python train.py --num_hidden_layers=10 --hidden_size=384 --n_experts=32 --experts_per_token=2 --d_expert=288 --d_shared_expert=256 --hidden_act="clamped_swiglu" --moe_layers=[0, 1, 2, 3, 4, 5, 6, 7, 8, 9] --router_score="sigmoid" --normalize_top_k=false --routed_scale=1.0 --balance_loss=0.000702 --balance_bias=true --init_std_router=0.00602 --lr_router=0.000893 --vocab_size=50257 --norm="rmsnorm" --norm_eps=1e-06 --tie_word_embeddings=false --optimizer="muon_variant" --learning_rate=0.00943 --beta1=0.9 --max_grad_norm=1.0 --batch_tokens=65536 --max_seq_len=1024 --train_tokens=1112000000 --max_steps=16968 --dataset="wikipedia_en"
Below are experts of layer 3 (counted from 0) of a mixture-of-experts language model. Rows are named router (the router's row for the expert), gate (a neuron's input weights, with its number), up (a neuron's input weights, with its number), down (a neuron's output weights, with its number) and show model dimensions 192-287. Each number is 50 + 15 x the weight over its row's rms, rounded and kept within 0 to 99.
After each expert's rows: a language model's description of what the expert responds to. This comes from a sample of Wikipedia text that the model never trained on.

# expert 1
router:17 63 49 00 45 27 37 40 63 56 53 50 58 57 71 34 41 62 34 57 41 36 42 61 50 33 37 41 70 53 50 45 52 67 28 50 47 55 44 31 63 38 64 68 49 49 47 42 53 54 60 47 49 36 45 50 34 53 45 50 39 40 65 48 58 45 55 43 51 92 37 50 33 18 41 63 70 68 71 48 52 80 25 42 13 50 52 43 35 51 41 62 64 60 58 50
gate0:30 70 25 47 46 44 37 15 57 40 46 42 48 62 38 33 69 69 20 64 21 33 59 44 25 37 47 68 50 50 59 55 61 47 48 62 36 50 44 63 55 26 95 59 42 71 43 61 55 54 14 60 34 43 50 57 57 44 38 47 51 37 38 40 22 45 36 68 22 51 64 34 70 38 82 87 84 50 67 51 46 46 52 58 47 70 49 41 56 79 47 61 84 52 60 43
up0:45 47 21 30 47 52 46 21 44 56 29 63 51 48 47 59 71 77 64 62 36 31 52 52 31 68 45 62 53 53 68 46 50 58 37 55 53 44 27 47 44 44 61 48 51 47 33 58 41 50 35 61 50 60 54 60 49 61 44 23 48 56 48 39 30 44 55 48 20 34 57 29 56 19 78 60 78 31 56 36 48 63 30 36 35 56 49 53 42 63 38 42 56 64 58 71
down0:79 33 53 27 46 81 46 54 40 56 64 38 78 53 17 53 33 60 71 54 25 51 49 52 57 24 79 56 65 59 58 78 33 59 64 28 59 37 75 51 59 76 40 52 65 61 45 58 48 41 47 54 68 44 46 47 36 39 55 58 48 73 58 45 48 71 42 54 49 46 50 51 36 38 40 49 54 32 48 52 45 62 47 56 59 65 57 50 45 51 63 59 55 48 29 20
What it handles: LaTeX symbols and commands in formulas (\frac, {, _, mathbf) plus word pieces of chemical, biological and technical terms like hydro, yl, ase.

# expert 5
router:66 73 28 56 37 53 56 50 41 52 39 42 46 58 66 34 51 78 49 63 46 68 49 62 39 43 43 41 47 56 38 49 55 41 46 59 13 53 62 56 49 62 36 72 36 61 36 75 70 61 64 42 47 36 55 43 40 49 53 58 60 45 57 55 59 36 43 48 43 60 39 38 39 31 59 68 40 60 55 65 28 59 57 52 44 45 34 62 29 62 34 61 50 31 30 39
gate0:46 25 67 62 36 69 49 60 40 62 57 63 54 88 85 59 66 52 75 71 61 78 45 38 47 53 42 53 59 61 39 58 51 47 49 48 55 55 48 49 22 60 52 66 40 27 69 70 43 44 47 41 32 38 27 57 56 76 41 29 51 68 38 39 31 35 33 68 81 71 89 52 36 22 22 60 77 60 60 58 40 50 60 45 55 41 37 45 40 61 43 56 37 70 47 71
up0:60 48 33 69 39 63 56 67 46 66 56 43 60 41 43 46 23 46 43 70 66 42 51 24 53 20 48 54 46 65 42 62 47 39 70 63 30 58 50 48 52 00 26 62 49 48 77 44 71 52 46 50 60 52 28 25 56 54 66 65 68 76 28 64 37 37 79 48 50 55 58 57 54 44 31 74 38 40 60 30 43 71 44 53 47 45 53 43 47 38 68 52 59 62 44 39
down0:81 38 73 37 65 21 39 39 40 46 50 38 37 34 65 39 70 67 59 67 40 69 65 57 63 73 63 36 70 58 43 33 50 36 33 25 54 45 54 62 45 49 53 53 58 47 34 62 39 41 33 40 35 43 71 71 67 48 38 21 32 37 48 37 61 30 76 36 22 38 59 37 45 38 73 65 58 62 59 47 41 41 59 62 39 41 44 58 55 61 41 54 35 12 60 62
What it handles: Verbs and adjectives that describe or list contents, mostly in species and nature text, such as including, used, similar, features, contains, cover, reach.

# expert 25
router:53 43 36 55 77 48 57 83 47 59 54 57 28 25 56 56 54 60 43 33 47 45 34 50 81 59 69 46 80 44 64 55 58 85 56 55 09 45 71 28 43 52 60 47 40 48 61 43 67 36 81 85 37 30 48 53 43 63 71 34 32 66 52 45 46 50 46 44 46 60 52 53 49 53 34 70 69 69 47 61 63 57 58 34 26 56 62 52 67 53 39 45 30 45 59 25
gate0:51 13 57 25 47 57 69 65 68 58 40 37 70 26 57 36 51 66 21 49 59 21 66 31 56 48 36 49 56 67 31 21 61 34 37 48 16 42 51 48 29 63 51 59 46 37 49 51 39 34 41 37 26 64 55 48 68 58 58 35 77 74 48 47 34 52 45 50 76 57 44 31 47 42 35 46 56 55 65 45 61 02 53 54 57 55 53 32 72 57 64 30 50 49 50 51
up0:27 28 53 17 32 48 73 76 87 60 51 52 65 44 44 32 42 60 36 49 70 24 51 36 49 51 52 77 57 61 25 29 53 17 41 34 21 36 47 55 39 68 53 60 63 34 48 70 32 52 47 53 45 50 42 64 67 36 51 23 67 67 46 59 32 58 43 55 69 67 10 27 49 62 55 64 52 55 61 54 72 00 55 62 34 59 72 32 62 65 59 52 60 57 46 17
down0:33 66 66 43 40 75 61 48 37 35 38 38 54 54 76 69 59 29 38 55 29 68 17 55 38 59 67 75 17 40 53 52 47 37 75 57 34 57 37 59 34 67 69 45 60 50 56 54 60 40 53 39 85 62 54 74 67 61 44 60 64 72 57 41 25 53 58 63 60 71 10 29 43 50 59 68 59 40 69 49 42 60 53 61 49 43 52 50 50 67 54 55 49 75 39 35
What it handles: Nouns in census and election statistics such as age, units, makeup, votes, census, %, as in "The median age was".

# expert 13
router:52 54 40 52 80 29 65 51 59 41 64 31 30 04 78 57 61 28 39 45 48 49 42 53 57 36 37 62 35 61 32 21 32 39 51 63 57 21 78 41 33 58 46 67 51 58 51 49 60 58 45 37 29 52 78 55 62 50 67 58 41 58 48 53 49 42 43 34 46 59 24 52 22 45 46 56 59 37 43 65 36 64 64 43 39 60 46 52 55 52 48 21 42 51 49 61
gate0:51 86 33 64 71 69 57 55 42 44 62 29 81 54 42 64 35 64 67 42 86 34 51 48 39 51 47 64 25 54 51 54 65 47 25 50 32 23 46 47 43 53 41 55 58 52 48 44 27 37 43 66 39 38 41 54 53 31 51 44 66 76 40 54 54 58 38 33 43 31 65 69 22 26 81 39 27 60 63 34 59 65 52 64 38 55 41 56 65 49 25 54 49 73 62 33
up0:63 61 37 47 85 49 60 49 53 53 71 24 97 52 44 76 48 67 47 51 52 38 54 47 46 54 32 52 45 43 55 57 28 25 35 51 45 31 51 72 39 42 38 69 55 58 57 63 47 36 40 38 33 27 40 32 65 52 69 41 61 80 36 79 64 48 54 55 40 27 59 57 47 44 63 39 28 81 38 42 59 58 30 75 37 63 44 26 61 39 45 42 52 71 48 76
down0:50 14 82 61 63 41 53 48 54 43 51 47 45 46 66 63 82 44 39 46 57 38 59 25 86 60 42 34 61 80 58 43 47 56 58 59 26 84 47 60 64 14 46 53 39 49 44 68 62 70 78 25 56 66 50 42 73 58 73 38 68 36 45 88 60 18 46 37 53 47 41 41 61 41 65 59 55 61 57 52 66 65 61 51 35 46 45 64 40 26 46 68 56 44 54 60
What it handles: Sentence-final periods and line breaks ending sentences, also decimal points in coordinates and times like 37.26694 and 2:25.82.

# expert 18
router:57 48 47 40 44 46 55 50 58 27 23 46 50 39 65 36 28 59 60 18 49 50 42 76 69 29 60 68 46 46 46 45 20 56 64 47 36 52 23 52 47 47 47 38 58 73 61 40 65 54 52 33 32 00 91 45 48 64 68 65 71 63 60 33 41 17 67 35 22 51 60 60 46 51 15 44 30 40 43 34 60 37 40 25 45 79 55 61 35 60 40 54 56 70 72 31
gate0:59 48 68 65 20 56 41 64 36 51 54 40 72 46 22 31 62 45 54 38 54 46 53 45 41 19 39 44 46 54 24 27 33 45 22 58 57 53 36 64 58 33 57 51 37 36 61 66 47 39 83 44 60 16 76 44 52 43 62 45 56 55 48 55 57 25 13 36 50 64 92 70 17 52 51 81 34 25 41 41 63 41 41 37 53 58 67 62 68 51 60 69 53 80 46 42
up0:45 51 52 44 43 55 43 64 41 51 49 51 44 54 23 34 58 57 41 61 68 59 40 49 37 62 59 47 77 52 51 55 31 26 28 57 50 18 54 50 66 42 55 58 31 46 57 38 46 59 86 54 52 14 90 35 46 47 57 64 73 49 83 57 44 42 27 39 58 61 92 55 33 52 44 68 56 57 42 20 73 24 35 50 47 58 56 73 51 44 52 45 64 45 33 54
down0:58 43 34 39 44 46 58 48 58 37 39 54 42 58 51 71 60 51 46 53 55 58 49 40 19 46 47 68 51 64 58 66 43 65 39 59 39 56 95 40 42 41 34 63 35 59 47 67 22 62 65 52 19 61 53 62 35 62 48 34 59 51 40 39 36 60 52 39 61 57 30 33 47 36 35 73 64 60 49 16 76 51 42 35 82 25 32 65 07 33 61 59 57 57 59 54
What it handles: Word pieces right after a capital initial in foreign place names and surnames, such as V(iel)brunn, V(ell)ore, V(ach)irawit.

# expert 21
router:77 65 37 34 82 43 68 51 46 24 40 52 44 13 27 37 24 52 41 29 43 47 46 72 37 44 68 59 45 46 60 48 20 57 49 48 22 57 39 51 33 65 72 32 58 63 44 55 92 37 73 71 36 43 85 50 23 61 44 59 57 40 53 69 40 40 73 30 51 74 58 50 58 31 48 76 37 36 42 66 35 52 57 64 46 54 64 63 43 35 49 56 38 58 47 55
gate0:78 80 67 30 50 46 39 37 49 64 74 51 69 45 48 29 51 29 79 22 28 49 52 74 25 32 55 27 59 43 43 59 47 49 47 45 55 52 23 46 63 26 62 41 39 63 39 22 46 41 34 52 44 54 48 45 34 49 31 32 52 72 15 53 58 51 56 65 49 79 45 30 66 44 46 27 44 60 37 63 68 37 50 53 65 28 15 42 62 66 85 74 49 49 23 24
up0:55 67 62 63 58 19 29 49 56 71 51 60 68 43 40 56 53 40 53 34 26 45 54 88 26 22 18 53 69 46 42 58 38 66 59 33 34 36 56 74 47 56 52 12 31 70 52 39 55 50 48 45 36 52 50 49 42 30 60 49 49 69 53 60 30 58 64 71 46 51 40 35 83 38 68 34 35 87 35 57 68 52 76 42 66 42 54 50 66 50 61 90 45 42 15 21
down0:52 29 76 64 64 64 23 27 35 67 37 14 83 56 24 48 68 55 34 58 62 20 40 70 33 60 52 32 48 56 58 46 28 50 59 61 45 18 43 47 39 22 46 59 28 31 72 37 56 46 57 84 42 39 60 34 55 58 37 41 61 32 43 32 40 48 50 35 52 47 77 50 69 67 50 54 54 23 66 38 34 46 44 51 65 25 83 55 57 66 20 52 25 95 29 65
What it handles: Slashes and symbols in coordinates, stats and tables, such as the / between coordinate forms, +, [, and digits.

# expert 27
router:44 59 51 23 30 49 37 58 27 46 46 68 45 50 33 57 82 55 58 37 37 48 53 57 55 38 46 67 59 50 55 14 70 88 31 99 56 59 49 42 34 39 57 74 39 66 29 64 62 54 42 60 65 61 38 59 26 69 61 39 49 39 39 46 69 50 46 54 49 39 43 70 20 42 33 60 31 75 63 50 35 63 28 70 45 49 35 57 42 38 41 48 53 30 58 68
gate0:57 34 62 38 35 46 73 48 22 38 52 27 69 41 49 53 50 45 45 39 48 35 49 36 52 43 24 78 39 48 47 53 80 23 46 42 57 46 42 44 41 26 59 50 40 45 43 47 86 46 54 75 63 66 60 54 55 03 59 38 50 58 53 53 43 44 75 35 31 58 60 37 54 13 13 60 33 56 55 40 63 74 71 65 28 53 37 55 31 52 60 41 66 47 70 65
up0:56 40 62 56 50 53 66 54 32 42 60 40 73 18 51 64 40 63 57 83 69 27 36 40 58 44 34 78 37 53 73 26 57 20 72 65 69 40 26 63 62 38 61 57 77 59 63 51 83 40 45 52 60 59 38 79 56 25 70 47 61 53 56 49 57 58 64 41 59 59 70 60 52 27 33 60 40 63 39 40 62 69 74 54 44 66 40 58 48 43 25 69 70 29 77 70
down0:43 62 81 28 61 45 53 46 48 66 45 31 65 64 17 70 63 61 24 59 75 39 62 62 74 36 40 43 47 60 65 80 54 46 66 27 52 45 31 71 64 40 72 45 34 61 59 36 60 53 65 43 56 45 41 48 53 33 53 60 55 44 59 24 52 52 61 43 64 74 43 60 54 23 31 48 37 38 54 39 44 67 75 55 29 56 52 51 33 34 72 45 44 46 62 64
What it handles: Nouns about railways, aircraft, engines, broadcasting and services, such as station, transmission, railway, signal, service.

# expert 7
router:62 60 40 37 45 41 49 38 49 34 56 27 50 43 44 35 63 49 44 32 46 59 26 54 40 24 66 35 29 38 47 44 09 74 48 58 32 29 72 07 36 50 52 48 39 52 39 34 67 64 74 47 31 22 74 40 38 47 52 57 80 41 44 35 64 49 63 40 36 54 50 50 28 57 16 53 44 51 59 64 55 79 53 62 51 40 76 59 42 42 49 45 37 15 84 60
gate0:39 38 66 63 50 33 64 69 46 64 42 54 44 40 40 57 58 44 47 35 29 62 29 59 64 56 70 35 72 49 62 63 38 63 60 47 43 52 74 39 46 63 49 63 69 49 74 44 36 53 46 44 66 25 78 20 79 36 46 24 63 39 53 34 45 69 32 50 42 58 53 21 45 20 60 35 50 67 23 57 18 59 20 66 53 22 48 32 54 65 31 46 41 50 50 46
up0:34 73 47 47 50 53 51 52 38 73 40 35 21 54 51 43 62 49 66 43 37 54 17 61 46 82 52 50 73 37 57 62 63 85 51 30 47 22 48 46 29 73 77 36 57 52 66 42 35 59 68 68 76 23 65 48 50 50 04 18 56 41 25 38 70 56 35 42 46 45 31 17 51 35 35 37 47 57 21 49 69 77 34 36 56 63 56 55 57 68 46 75 33 67 69 45
down0:37 69 41 47 47 59 80 16 66 43 41 49 53 36 60 62 53 57 57 69 40 62 61 52 85 53 58 62 23 27 35 64 30 61 33 42 60 70 35 28 58 69 47 42 35 21 33 72 53 64 43 34 27 69 28 60 22 39 41 58 56 49 56 30 68 48 51 59 63 53 58 50 88 65 48 59 52 49 46 43 49 72 49 63 25 47 55 41 55 58 49 66 56 67 44 55
What it handles: Digits in numbers, mostly in tables, decimals, scores and list numbering, such as 15.4, 0 | 3, 1. Early.

# expert 8
router:57 68 30 24 65 27 35 72 66 51 44 77 53 54 59 52 40 50 61 44 60 34 35 55 48 34 51 75 57 54 55 34 52 73 50 66 41 39 31 56 39 62 44 61 60 56 90 58 61 56 28 89 73 46 67 38 42 55 72 56 50 49 28 48 56 36 62 26 53 44 45 67 55 40 68 69 63 39 31 27 27 61 61 57 54 64 55 58 62 42 60 47 68 66 53 14
gate0:39 55 19 74 43 67 58 91 57 46 49 14 47 68 51 53 35 44 35 37 99 46 79 54 43 51 50 58 45 47 33 63 30 56 37 41 18 40 38 50 38 55 47 63 65 66 47 61 21 41 64 48 37 44 49 36 36 50 72 39 64 15 61 47 40 48 51 51 36 49 52 63 35 47 67 41 58 44 64 65 61 52 58 39 64 71 73 16 24 55 52 53 67 59 39 43
up0:38 44 17 54 59 56 39 59 50 62 49 37 53 40 54 60 48 49 33 40 72 53 75 85 55 67 46 22 41 40 25 54 26 57 37 48 07 50 38 46 67 60 60 55 72 25 73 74 19 27 49 59 44 50 45 42 45 67 64 58 43 36 47 42 80 64 65 53 23 64 56 66 54 39 81 54 68 42 61 68 43 42 53 51 59 59 59 26 53 50 58 50 69 46 61 68
down0:50 34 62 61 67 55 54 29 33 37 57 64 68 21 46 30 53 58 71 46 33 53 49 46 45 50 57 15 39 25 56 48 26 50 54 39 61 55 65 54 67 45 66 39 29 48 41 40 26 45 14 39 43 47 42 19 71 56 34 75 36 39 57 52 46 91 65 26 55 20 60 66 43 53 65 57 85 60 55 55 56 54 66 24 43 47 40 65 35 16 39 40 74 62 48 40
What it handles: Mostly the preposition of after a noun, as in Location of or National Register of, plus the, from, de, and degree and minute coordinate symbols.

# expert 6
router:56 63 12 11 36 26 55 27 57 63 54 71 70 51 86 22 24 61 66 25 61 16 56 56 44 61 56 50 32 84 40 27 57 37 39 53 31 33 66 57 40 51 40 65 32 44 46 28 81 53 65 52 57 31 80 60 42 72 56 77 49 53 73 49 53 60 39 38 48 85 50 62 43 37 45 70 42 38 42 58 52 45 60 56 46 60 52 58 70 45 28 72 53 31 69 43
gate0:58 38 55 61 40 60 45 86 85 67 36 45 76 21 85 45 81 41 24 56 16 59 47 56 50 55 48 54 60 59 64 75 56 42 63 32 54 39 51 31 47 43 20 69 21 57 51 54 50 24 40 68 60 51 53 59 31 62 43 31 43 54 57 62 50 56 68 39 43 47 20 54 43 47 61 53 32 79 57 68 58 66 39 50 49 45 53 47 51 22 52 73 70 64 46 53
up0:48 55 66 59 35 62 52 99 56 74 52 44 81 47 74 45 80 43 56 58 41 55 44 51 39 41 62 64 49 36 51 58 63 56 41 45 53 36 57 59 57 37 24 53 40 46 49 60 45 41 56 50 57 46 46 87 30 58 58 43 68 35 44 62 48 40 49 70 36 39 14 64 42 77 43 45 36 63 78 50 72 55 36 56 59 53 66 49 48 13 46 58 66 47 43 56
down0:74 29 46 37 65 51 39 89 70 53 43 57 72 49 58 61 59 35 46 33 30 77 43 46 45 42 60 28 56 42 41 65 48 52 85 39 36 32 67 43 31 60 26 59 53 49 69 63 46 63 59 14 48 44 38 49 40 34 63 58 62 52 51 50 51 76 60 64 54 56 40 50 43 67 24 79 52 36 73 71 61 69 47 55 59 49 46 50 48 53 48 54 61 13 46 57
What it handles: Nouns for institutions, fields and section headings, such as Bibliography, education, History, Museum, often inside == headings.

# expert 26
router:63 43 17 58 55 61 41 41 39 35 48 35 67 45 47 31 65 67 38 32 12 39 41 47 67 29 69 60 27 65 48 43 49 54 34 64 00 56 52 36 48 30 49 41 40 67 33 11 52 36 50 84 48 35 63 73 42 52 54 59 47 60 83 71 86 37 39 50 56 45 35 77 54 48 47 48 31 35 47 57 40 66 71 43 53 42 41 65 30 39 57 38 39 41 46 43
gate0:68 55 49 48 87 56 47 65 25 43 26 39 50 56 48 62 33 38 35 53 56 88 48 52 58 42 41 38 38 67 74 57 53 41 31 45 38 25 53 52 61 69 56 16 18 44 78 45 33 67 63 57 44 47 50 48 44 48 68 61 48 62 58 52 69 66 42 74 42 89 57 47 59 27 39 51 48 41 45 44 42 74 62 43 25 36 57 52 69 57 58 44 40 39 73 64
up0:30 83 63 73 49 35 52 38 26 64 66 57 47 43 58 52 16 48 44 49 34 63 48 64 57 66 69 47 49 37 57 37 41 68 43 39 65 11 39 29 58 54 52 15 37 40 54 20 45 46 63 46 54 54 30 42 46 63 46 66 51 59 38 43 29 46 43 61 66 71 26 63 52 39 66 50 37 40 49 33 46 28 47 37 34 24 69 54 66 59 57 46 76 48 88 50
down0:59 37 73 50 44 34 35 25 58 51 66 29 70 54 70 59 61 65 66 38 55 75 39 60 71 28 56 41 65 90 41 34 57 22 54 48 42 54 40 46 59 77 32 71 45 45 61 41 60 56 56 29 55 36 62 78 76 55 26 47 46 56 44 63 36 63 33 46 46 49 29 48 53 39 54 56 50 20 35 45 75 67 52 59 57 66 54 30 09 66 47 46 57 49 60 45
What it handles: Forms of be and have, plus past participles right after was or is, such as held, launched, reported, and table divider rows.

# expert 30
router:54 49 50 36 42 37 63 46 45 77 40 41 53 48 46 27 37 31 56 60 57 34 37 58 42 34 43 57 60 61 68 43 39 56 25 67 42 51 54 36 47 57 37 35 40 44 56 46 52 40 40 35 34 60 47 52 62 78 48 70 50 53 59 49 47 35 54 40 23 62 46 45 27 55 24 28 37 57 39 44 59 63 40 41 30 72 73 52 28 17 56 24 25 48 48 59
gate0:43 51 67 64 60 40 78 73 46 42 61 50 46 15 39 42 56 45 62 38 52 61 51 60 36 45 54 50 49 28 61 38 64 43 39 81 44 59 66 46 46 57 42 55 70 37 76 38 47 55 39 78 53 18 59 37 49 46 63 07 46 70 49 42 44 35 51 62 32 53 39 63 52 37 52 48 37 05 35 58 44 54 69 58 55 56 42 32 42 54 61 56 40 31 43 62
up0:59 30 62 59 37 47 57 32 59 44 56 35 51 06 26 57 34 36 61 32 40 34 57 32 29 58 53 82 34 39 56 84 65 65 32 44 31 51 51 59 37 39 55 50 65 39 57 43 59 40 63 62 63 29 58 52 60 51 67 33 75 69 41 39 67 42 40 51 47 40 44 36 77 56 57 53 59 55 25 45 45 47 68 66 49 50 35 52 49 60 65 32 48 59 68 55
down0:31 26 29 44 56 30 38 34 79 51 62 44 66 33 16 30 64 45 50 24 76 30 46 36 49 43 43 39 55 83 76 49 63 51 58 69 58 47 78 44 34 60 75 41 55 60 60 43 53 47 53 43 77 48 17 52 42 29 48 52 52 38 63 55 61 80 66 62 45 40 80 36 45 55 33 48 26 54 79 73 44 46 30 33 63 47 64 12 18 53 59 34 48 49 65 39
What it handles: Middle and ending pieces of surnames, species and other uncommon words, such as Cand(le)wick, Finc(her), Llor(ente).

# expert 15
router:45 97 49 35 42 57 41 37 54 39 35 64 52 33 58 24 61 49 35 23 41 10 47 54 61 50 32 52 62 67 48 42 45 60 43 70 45 53 28 56 55 72 48 54 56 47 49 42 59 50 62 75 41 40 58 49 56 52 61 62 60 53 38 47 60 43 40 38 32 62 63 66 30 62 55 42 41 58 64 55 42 45 40 65 53 52 69 52 54 37 49 16 49 44 61 50
gate0:74 59 53 39 64 39 55 57 44 56 57 66 64 51 64 68 37 49 32 45 53 53 72 52 35 57 54 59 40 41 59 36 40 48 27 63 43 47 47 31 76 50 80 43 51 41 59 66 42 50 25 61 27 54 59 70 35 48 38 48 53 62 47 50 35 66 51 54 41 48 66 64 34 47 56 69 63 16 29 30 33 49 55 52 35 60 56 56 33 16 59 24 55 55 47 55
up0:52 59 42 43 53 64 52 33 45 61 64 63 52 62 57 56 48 61 68 45 51 55 54 23 65 30 58 41 34 39 53 66 24 53 55 81 43 86 39 25 73 58 68 34 61 56 39 61 34 62 34 30 63 57 78 70 47 47 42 51 27 69 36 64 39 59 44 58 46 54 39 74 41 63 29 32 42 43 47 42 36 64 36 43 30 70 47 45 54 36 66 28 59 55 65 56
down0:40 58 44 70 38 45 34 61 38 62 35 67 42 57 36 59 37 56 70 42 35 40 42 57 58 33 45 36 67 56 26 49 40 48 50 20 64 58 57 54 45 69 42 36 76 46 51 57 43 71 57 70 30 41 26 16 38 60 41 53 39 51 30 41 66 60 59 72 29 25 58 37 55 65 80 44 80 55 69 70 33 41 33 55 64 50 48 32 43 48 60 78 52 75 50 40
What it handles: Prepositions and the infinitive to in running prose, such as to, in, into, through, until, usually before the or a.

# expert 20
router:62 42 62 37 57 40 70 25 27 50 45 67 36 24 31 33 60 41 75 44 19 32 49 81 55 42 78 65 45 77 25 46 22 35 53 47 43 27 81 57 44 35 62 15 52 46 44 57 62 61 41 78 27 48 96 74 49 56 52 66 57 51 32 44 71 34 62 28 65 69 70 66 35 53 34 49 35 39 64 58 82 59 36 51 64 53 38 59 40 51 62 33 57 65 55 40
gate0:51 27 27 28 52 64 47 19 35 49 43 74 55 46 62 25 12 48 51 46 57 58 45 70 47 34 30 24 48 64 52 53 45 44 45 63 69 51 30 71 51 63 52 50 44 45 52 78 53 62 38 56 52 37 71 64 32 31 59 39 56 43 89 70 28 50 57 54 63 65 48 44 59 47 54 44 43 16 62 45 54 12 34 27 35 62 32 44 34 65 48 70 14 45 40 60
up0:39 43 28 27 52 67 61 30 56 30 37 62 46 53 58 22 24 62 44 58 53 72 58 72 57 32 32 20 47 64 47 56 46 37 57 36 86 50 41 82 55 42 42 62 34 58 48 77 41 74 35 49 45 48 65 57 26 40 34 35 53 55 69 64 37 62 49 66 78 51 44 40 50 36 63 51 27 30 68 37 48 26 31 02 33 41 38 41 42 59 34 69 44 48 65 62
down0:51 30 49 59 42 65 37 38 62 30 51 81 57 57 70 51 84 56 58 67 52 66 48 53 33 66 63 54 49 52 36 43 66 83 64 49 59 46 31 47 49 50 43 56 41 40 48 37 45 67 57 50 63 78 43 24 31 35 44 57 44 55 47 32 38 41 75 49 58 39 59 33 59 40 68 30 33 22 42 55 67 40 40 41 55 66 68 51 55 59 42 52 31 43 48 31
What it handles: Career words in biographies of players and academics, such as career, worked, graduated, studied, professor, and the colon in Playing career: entries.

# expert 23
router:70 58 50 30 47 80 60 38 36 31 19 62 53 45 52 70 59 30 14 30 43 18 48 47 45 59 53 61 68 38 33 32 47 59 65 50 41 42 69 61 45 34 38 38 65 87 63 43 59 73 59 47 55 41 71 40 54 63 64 56 64 30 57 33 69 48 61 46 61 42 11 37 40 28 36 61 60 40 30 33 85 37 61 38 43 62 39 71 31 15 45 64 35 58 29 62
gate0:58 49 49 28 50 76 57 40 27 37 57 50 57 51 75 71 83 71 42 30 00 16 74 37 62 34 40 50 21 46 46 40 69 61 71 41 44 41 31 64 45 57 41 48 72 45 52 96 51 65 57 20 65 25 37 69 56 69 53 36 37 66 61 41 60 46 64 52 67 74 51 25 61 27 36 83 37 68 49 51 59 85 43 52 51 72 41 68 54 49 39 44 46 60 93 45
up0:55 61 44 21 47 52 43 21 34 26 41 42 55 63 64 55 85 80 52 38 00 28 49 18 66 36 47 45 31 67 39 56 64 37 50 92 64 50 39 37 47 36 51 36 68 45 47 53 59 43 52 37 60 29 56 56 63 38 58 31 48 62 34 43 43 47 47 54 55 70 45 32 59 46 55 73 42 62 62 26 73 67 40 29 56 59 60 45 49 56 38 50 38 54 92 53
down0:53 55 41 27 47 65 69 40 48 48 43 78 13 49 53 56 48 63 75 37 45 59 52 35 70 52 34 74 59 32 35 44 35 56 53 21 36 71 72 34 31 63 49 62 48 61 52 26 39 16 39 55 46 30 81 42 46 20 41 21 58 62 50 58 70 36 56 35 30 84 62 33 59 53 18 41 62 53 65 38 56 47 52 41 56 56 46 58 59 40 57 56 27 51 66 67
What it handles: Closing parenthesis after birth and death dates in lead sentences, line breaks after = Title = headers, and relative words like which, who, where.

# expert 19
router:34 48 53 46 61 23 44 49 37 40 53 55 73 50 62 41 28 41 57 35 27 60 47 52 60 39 64 60 44 54 49 43 49 45 13 66 53 43 59 56 57 59 56 53 51 58 42 29 68 54 71 70 61 45 62 55 49 45 75 67 67 53 77 48 82 33 28 09 24 80 29 50 53 43 56 41 40 47 55 15 39 70 55 77 40 50 62 49 32 35 34 23 85 48 65 48
gate0:41 78 48 44 45 50 44 65 72 77 60 59 25 56 71 40 44 57 71 43 63 44 28 32 47 34 74 86 52 46 70 62 34 49 44 42 45 58 43 59 34 61 34 48 59 37 33 63 61 27 43 45 71 37 97 61 42 47 68 51 66 61 38 69 54 66 66 42 47 61 43 47 43 56 64 37 37 65 38 59 26 43 34 66 28 21 61 64 48 47 59 41 62 61 35 16
up0:39 64 38 43 31 50 50 56 45 61 64 24 29 69 83 38 20 49 42 60 53 36 42 40 49 14 52 78 44 23 38 61 55 33 31 60 56 46 45 33 82 53 65 45 59 41 48 67 49 37 50 52 62 30 85 69 57 65 66 36 76 64 51 55 55 48 74 36 47 42 45 13 73 43 62 23 50 51 31 51 54 44 39 44 46 42 41 60 65 42 48 51 72 57 34 13
down0:50 48 26 82 49 38 52 58 38 12 80 65 54 61 68 48 61 53 60 59 56 55 57 49 41 72 40 50 40 44 21 64 65 40 72 59 39 61 72 55 56 35 60 71 65 51 46 33 65 70 53 44 28 43 11 63 24 25 50 45 50 84 31 54 46 31 50 69 67 65 30 22 63 54 49 37 39 35 56 10 63 34 71 45 52 50 60 27 57 78 50 62 73 73 52 32
What it handles: Country, state and city names such as Ireland, York, Pennsylvania, and final pieces of foreign surnames and places like -sen, -cke, -ville.

# expert 10
router:16 70 61 42 51 39 33 62 68 57 45 44 60 40 53 23 30 49 65 46 24 44 19 43 56 45 65 77 27 61 52 24 43 48 60 62 39 50 49 36 21 44 71 27 52 70 51 46 65 77 64 41 43 51 52 43 37 54 50 66 49 55 58 65 43 46 67 50 35 62 33 74 53 52 62 42 23 28 33 32 63 67 52 68 49 73 55 74 36 31 45 33 74 16 48 47
gate0:80 54 61 47 67 07 64 51 57 43 51 63 53 53 46 18 50 45 32 15 39 50 40 60 58 81 59 38 64 35 66 42 59 72 42 80 20 49 27 24 60 25 35 40 43 42 54 72 37 50 57 37 33 49 58 50 61 69 25 49 49 58 52 47 34 73 47 60 53 42 29 68 32 67 49 58 69 45 77 58 41 84 42 44 60 75 34 35 84 34 49 40 56 48 57 56
up0:58 94 55 45 45 41 71 43 35 53 64 54 47 34 50 24 56 60 26 47 43 60 32 59 30 43 46 40 43 52 12 62 51 33 50 35 56 30 44 13 51 46 29 56 70 49 42 50 41 55 34 46 68 47 49 63 91 55 44 54 69 59 45 53 31 51 65 58 32 63 42 30 44 53 61 28 43 48 54 45 43 69 26 56 46 46 40 52 73 43 54 58 62 73 22 55
down0:68 51 51 63 38 82 45 61 59 60 21 72 50 41 51 53 39 46 41 47 37 44 82 40 55 64 47 55 43 22 55 55 57 41 30 47 57 26 66 35 46 67 58 66 50 49 59 73 56 67 67 36 72 36 63 63 43 48 63 38 53 72 56 40 40 76 59 54 47 51 56 35 29 42 36 59 64 40 36 63 60 44 55 77 62 51 54 76 32 56 23 36 29 64 47 44
What it handles: Hyphens at line starts that mark list items, hyphens inside compounds such as runners-up and Greco-Roman, plus table bars and slashes.